Weights of a small mixture-of-experts language model, trained from scratch on English Wikipedia: 32.9M parameters, 6496 steps.
Below are experts of layer 5 (counted from 0) of a mixture-of-experts language model. Rows are named router (the router's row for the expert), gate (a neuron's input weights, with its number), up (a neuron's input weights, with its number) and show model dimensions 96-191. Each number is 128 + 32 x the weight over its row's rms, rounded and kept within 0 to 255. Numbers have three digits each.
Before each expert's rows: a language model's description of what the expert responds to. This comes from a sample of Wikipedia text that the model never trained on.

# expert 15
It responds to: Determiners and time modifiers. Sentence-initial or early noun-phrase words like the, his, their, its, early, late, Less, and table pipes at line starts.
router:129118097149129134127196176080147118134101080161112131096150083113148133095165168101133073160124143075197124157177057120136078107130101119128095127088164129138134115128191077128107127132112163108090129086155090156088109108135185165147112054133173151134121153152123132094165139167063138070
gate0:093122079171132074091112132155137106181127089152098119152104164109134085090110189100170130137182094112134100143167065097086132105117113088110108171100127146164140090125120070163127156218069091150133101140131190162111164124076124137072130112128049103143193155163148134118149118082133126131
up0:153160084082164232046135134106146062101138115116077172103158090095133158148209111156153082085164135135069125157116138128088132102115151165124163147177107168117119164128141106101129162123156095086102127108127078128128149121138155106131138125179142067147089114102076106050082115118132127095
gate1:103097124109149113115167159125095086184127162078111114093115146129069189102113140201183142117111093146133070129132200106089119143166136121145093179128088177067138097131162091130124160102156019082139145112153102126113119112221131087148172117200156122154168132147097116129156115158068116104
up1:125075168095150146107144115055164140195091167123119138085128115113108138125110110131090120165128154163136161173151094125075109112186042085155151112142138157104112157122111176187124085152087159074111144142125053137133100078113144149184145170091136133188148141143105104124157151171062148108
gate2:135131132091109167136154162093203071088151174138135123108171123095188141149105134107132073137126112119164124147116124188125105072182131120114140114037147101174159130130073100131121117138104110062097142157142104156085072126078111172152145112119119142134103139166116114094157167175140087112
up2:129163134110143211090125148118142126085202165105151129085192142199137103153088108143149096106126239130154147151092135131063141130135153103107133134167121130102121124118106139110172104168144122105105160152142112109130115153083124146116147183130175067047107125121076051095117113177185154182
gate3:143134075128090158114135149145059136109096085146162118146126106174148128135083146120124054130110102058131108048122078156120147162135121195128117107114136114162146147069092095156142139127136116156089106198162118085139114146111143130185120075141164124136116090118177147091116126092121066150
up3:096187150147183113154099143131137139178154117084159166112115123154103149132146114121119159144185124177145112141128140117172097069112117111095110162065120140129156137173098171114138111082161114105150182127100134130118141162145060112154160185177122159113132112136139064124080163122135185142
gate4:142128117199136117107110151165146135187139101132163099134126172124128160138153081141091039126074117113106125126168092113111090123120134155094106160158062176141143084062147106105113126149133083115105125115161099133167109139162126167108160133158098111105136207207150077141131137141155162069
up4:122133141160118103130073107099181177162105131172177173116095118107168171087144155079120135130119188132116073093115092170155114095145161147150183069096149084129088192134120139111085091163138088094105139162157171104159137126169118130120172031173139183109077109162135171010122111077124098139
gate5:158107194095164109114142138143141095144127059157140089136108154113140071119112129112142143142180099110155122078079094185109153169114092104127122151078146102179161135130144116165106131077145101120131114179094089157152109102147149123158097125214138112092161161107145097069087128133163156116
up5:137095107212143152124068170190096103150144117096123130096113127116126100168065166142136119154136145142128114099181157118092138081121102158109085083169117148126143079157049126133103089136097104147111111097144146146183161067065134105152136147122110149158097149095086163113132077144093131066
gate6:144116109128162047091131115150129135148110114165182128105169155143122153114110171128160118143112134121146076192147127145152102109155151083128145106129067081172124169105182117102077105127195164106110162116110128129112151107131152140131164126108130193147048147087135184178068125144059116201
up6:075093193107131133185108159203110116164171120132209101154114127124204086136095120117115116182121131114115116118075079128093115146145110171151141130062148115149119174094109071154098188163111160140105098121164089129095194111090093149159158116204161097170109139107125182095158154101183133152
gate7:132136172140098085145074088131121135158089113108129082096172160129140105129093083156122107149139111155156121155135111111149197212155150056133117097150134090117163086084134179141150144134119119115167143119043166087126192132168106133138111106124137123092182105155156115198156067144116196097
up7:113122140130121088162115079123171165170101143101115122146123188086161148153094150132053123164164052126127055136177132167117088116100091084090148108168138116131170104112103113145131075090140132104115113108091102117116119153114115165114158127132123148179139198151124238160083163112093079090
gate8:160109088130095128121118109138107127141123140106093100097141180152066149107157150137121113107193133125148149134071106117175111083157111167169150181046132106164095109163171097137180164152047141105142129113109082101094120141085165168088106063184128134123160121166114097128125103179129155135
up8:163114123129131131154135161134168108163127158090144189104117086121101075101129132169141170132156094122105139125181189108142120152183116091170156096139099146116179090182127121096131045118143109160130101138158105053166075123111157160107117124082135102120189120141145057213133117128131076179
gate9:167168177076176102162128159190145077146099091072172154102180107134147173153111148133101110172146099062172090128085116143124099146169127095163156106134116093144155181140134120053095095066159189108107133136113169122130160138135106117108146097085155109136128153172102145102133098171147095147
up9:098178135101166095124099086139120176177081101199217135158134114120095088104207161053106091167081162123147139093119105102113098134136137121065144085104131108139156073113089131119134145161125121146156160205163115095133142116092145153142123055183102087161088076151095164089056104156113103149
gate10:090156108112170128104106061222140161226069105136098114157107134179094109088146093113160095166104178146128147146154112138139124138176114138150094115095118135151165093160161087125107136115127167167140098130120120131124220129104144106114102116125099161122162147135097132198178152142126084079
up10:107116118154128137158132177078151129175050098155101109140112115089071132114164169077101080101170089148097205148169102119192119136236119114154112127151134155157126112124156124138117106123157093184082121134109119112192120147128118143120186093079090157170130123128133106117137164089129142110
gate11:183172130150102134154104134149103108133128124136178114177202141051183117069122154129167104132067124123128116045137145153113137154120160148146083147146085084123105104117169121119110082170123178080170093090121118157094186094140153162218142073167212099127127153137112183165118131127103128090
up11:130160041105094139115130146156112139089148117208112135144143058123133131150139096187181115150134092090120205139070137102171125163152157079114100130092131126153133122133087090075197165123119190175142146113162077147095136129105113127124106178145107100118169111119094147123090134191202245142
gate12:097115172144078110122146110116215105134201106193139070141108137103118175064153062144177139118173080115149143102142108126169158114113159066112090109141140127136126187121134156097129081117138173117118169119138119125125067154111169177094175134115138153144074188119098174171196176086090128100
up12:114150170115177124074106137077167081107087093172119047105104088147112121106173145081118128122061140138116159124150122168111156112118116103131127152115094042135111139149162145126066157138131125157102144090150091126102166121197119148123201164160179162143102132048145084104123102160041102110
gate13:117128058042187112059161194146138076144122134140065133137116207107082079115171170205111107085134141048122085198105130144133108142105150140174111200055152112161102103118149090107157133065094128145156100150099094141114130132069134152122159184079133162155130110122131140196091144176161135113
up13:098127137101138114133108154198162152181176136157139148185075126134170165127122149112127119128149107140110164118117052104116122120091151127139129146083141141100118156128078120143113136136105139155124151094135054159113112136084080135140185106077100158133120185111208156164111118049128078177
gate14:110140136144088070193104117167163062089088092159185149111173132135170151123107126178135082112065043156081144127176156179162173114127086125138102107132094146104109136097135107165115216136109064109130155165106140203070130119122185105123151148125131146065159072067105119144118099114069152126
up14:130189092147083225160162117123159166143160084107106117180155152153135102122196165089144139144182174102105168129151074076163168135164149188132124125132143099059160128080158068135098115163143193167111133115131155090113103157157109154100154147121119138096180146122151129157156125129160127150
gate15:160170110154105154105116107104156108117120068139086091103138148158126173041126097153160118106205187144107141106130109108149173070061134119199086104126141151148108171111070184173121124073118107152174180108140231108114135083140130161095109115155117170106145145171163100133152094098122127100
up15:120143115070141115110161074143115122138052142118126081182123173107105148189108166099101130105100147093091140167178084091168174155085158194168116148163142055157136120155172074102127149168157173144142155115157101128128107083138144062129150118075135152160125143128094112110109131135122150049
gate16:121088175194141118113170165176187139178090135139126024095145108077098116069126123196138105172091084132129130188123110165155150121178123104119148127075156097171177101122154168140118125102143155165114173192115132139180134121154144096144115154137124171105120117063088116145139108176065089103
up16:154153100098146141109130137154140172108152171117169128043099089193116096111051079168174128138104139115131114087201126105134126091138118184111104132155118104110162127125113122154133136144098114110126152172134132200148100159112095127105148097112119147104076201106146112097073149096086175089
gate17:114127162098123116154140140081168101119138102079111153180107134131126196126119123186164130120085182118123167114114129139153157061111139178103141115156037189102104160113079142133114080167203076106171105183161127141171096073067082107112142109137207082142142153102117109149137112103093084177
up17:124144103173171139085135085159120183125057104118141092088105103095147080238152086094085130078176137121151098134109145155125167142203142084164123109100170055133186113119121175128177142098155111116120150104104159105127154137165172092146194175098069184096076130125107138092095124126139146098
gate18:160096059132132118119134141097168106085093146129084086142105194112137136153147157129105126092101098144143144117123158207139177099066127079114125184146122129116148093133135128172135117173119123136123086084117080189122132127131167117125101187141124140124187174087153186128091069139109133103
up18:118129165185150141129102126148073105208124098118179126177098080182116157059134163161162119158090166071141096129158110118129097191154133122109135141109105148092093128094119089150176120141115112133164178187104150115148183131110123171107117090092074155153065103126105058161115110106109122144
gate19:157076127133140062127111152135146141173124147091148098116145114124158167155141170131102143129140127124130084154191129176123088089139143135107116101130094151108134117148178093130072153176145171163117080062096091186133068130162159150169134131154098116150163151109158192156095105130074136111
up19:098158104111174109100109127135130150121130133192128145107086115146126089125162105064127145155104084101123159098147145150139192170136152179122124122147132110168155073070103144164151150130123058154152160129121133116159165101144126126067066144117126125124116125179096121125091083138120066137
gate20:129111167173114086172161133100129120147060123190160157055154149133141223127122153079136125155120138149204101155143060175122116106120123109103145144107106102148077195125161185098101151153132101163112129150180188121113156167110109128119152151115159103151183160159132095114102119075078118154
up20:122129140141156116110160146154138135127151109124049101078114221152090100187148166153098139152109135132105134167138135140050165081114127087141106123107085137132123161112134176105138057127153083136183219161129172126142130116192185140126119144109095076169095083130145087135128112118177174139
gate21:122122124162065129105086174142154120158146145156121137121125111172155165119118052162116050107201102077136087166171099108183139106080121081107103089127177139158105123149083161129128164119114133105145105145122173205095136137110145146101142129165123130147168187202120160131119121143094111094
up21:127080128102106106165176091156087158139090123147106122142143144175050089069085134140147143137135189095152132167157162144130157176167120110111156133108135154151181074108188167104137149111150129137088144161062093091177086178118167127071119168126106149109085092172108133140111144120090113159
gate22:119115147133167119121128152240098103118112163209098103165156106136176115144085145154117095186107173087132140050136082155184183103081165130095166122141097122109104122125139084117099131094136160162160145095137045133136147101106149149169111113146195116085110145103128103099130072145129140105
up22:055105105182110124124101070088123147086232125095191138149172167142146172124193093123185163116091123108107111105159123157142144090122093199136146097105157182114139109122159106105090112188118123092109115121153117112125070109128074104139142077207117104125150167127097117119112147108063141145
gate23:120139148129131131153161153094123161131098121148160137135141075128079146064153125122112144136080146115144129169171113165093155120111086114122150098171131117112104179134122172138186117134182071115195139061084175114097182080119101106123123070173175042118144132085117147112144123111124167166
up23:156141121127092122116141058149127179120161117100191192123135118192147124096098113068113174167138163145176138105133080156090088135183138123109125142161094122090092093115148109111120152126168136146094143155102137122089136157121070174129201117167125118086162117220149147105117122106129118172
gate24:122169127107083142108149156137198082090096167180066102112135130154126169110111145147143084201130076119138163159097081144129106127064126192154130185115089110098121163135145058122071117139103103134111085093112074150057089115095157192158152103138198136127178161094114174165149176151112198063
up24:102133100204118134110127201091144150093142108155183181099111045113165126186188117138101107088121129111134139101152164122132071078160111082104104167121140179133109071116134111163131115102099122133105120136184116148088153131108082102114103079108153121152118156091148129092165169121096095130
gate25:114126085133138108114163184130164157124145131154162142132127085113150135131174116191148108116101117117111104134089125173074137143105116146137150147121096116129145157034127095147102114169137156139120145176141121141082136166160098166143196143142130177099162180127159138130141115112177129134
up25:108136139069135117134156085135156208096110114015141146147172168139165130146112098083128145123176130134134156152091061097099081146184191175115140107136148149131118142165076088102141148100129127056149176134107111143237150123133091061120119120105120037134054101098131114139163113102099088168
gate26:125204118134114053150101103101136126131071200127158088151132150121140129103153120113124157147129121128114134071122135127146131105063195137143125094096065090159119121109143144168092145104104108175108175110140183157179126135077161127132163133038160092154189105127153170154135110123097097061
up26:131138150132153109188164125185132136147162108181135194088159164136116113112119171143151056142078142112112134183117108129130113103164116121130139140148152163157117151160096094075125138122114043137065152104157194165194094118107182138115123085102108091131164124113124069158158088061127103141
gate27:084145085125177105117192157125176084139039091167094093130152156170102133087147191108098058114126127087167126176138133111105087092132104106086114107094132187148146047173120113155148112151120111101096103094117111145106132073098169123112151133119171160164163126117142113133231067174112120107
up27:178098162080099142147099095130083166088171127073145186124101104125125114177106096095169176120136167179104148095120191134202141178146155184172142130111142080098118179101122160115128139096124149143149141191140110117152086191070096130154087136160065115090089107114076136150046159111117165136
gate28:089132113157132120135167154142162124109071106136090124139140112139076108146132171106123089123214107135228117141159103151105144200147156106089147133098065117126136096151175100113145093144166151090180170096077126141081204103128125179118102134188104115146152110140133101184115113144142116138
up28:162115116117185079141099120138124105074176085188110185127186156133109126169180160108114107109164158169121137161097171084161093104105132153117095137079133182166120130141129119138121134154081096139127129126154139088151113159149125095161071096139151083109188101114177077113187073134136127139
gate29:103142116134096157151163173138132106145118114152180131107171188130142192108155117109027160152136138106093121115186112154145112158146107115152138147160130151119091104139132088157065151191038116130143114121165157179110068102103097138127124106124167085140201094132189158093077112111094111127
up29:176113089100101156129136115112078126148061096080160090080146158113148150074129136109101115092100154114120123102128123148161172125093097072154118153126111080126129129131125128177111151132137137199131097107140117163103089071104143122171193115117179158143116157070143177105079185094102170113
gate30:097119139142130151109130123190113131132150088106121171087098157175065078105075156146134134124065126117117163084162139116087160139176174175106107084108155095117146093126143125143138116129151123159161175171137175143122046140096161155154151075061110135075128111186120173083151100131110108185
up30:109086169103107087129142126121114213205091123173090070167050083158102148119080140070119068156106112200105142110157124074153117135120125133157114105125136138124126114099160098182113191102106125101106165112148091143118126168161092103077165090163101160120122126138114153177161141129074145081
gate31:158121137133097138110162144130109081111154135113108139084167120177096146117078158126134157147133128118164205155067099144128137097210107115121150104075123091129081145142118096130137100070100185055106113176126089114102082183139093191129183078129129166121118131171111092068165164182118105123
up31:158056119136125106079146117147146125125074125151110163120104114082129118127146169064070170128107072164090158144213118093167123124126101126133137104183140135134131126124168115159161115133169124180161202073089142108122157063122164090137134108108086141107146096116136156205146119118098142111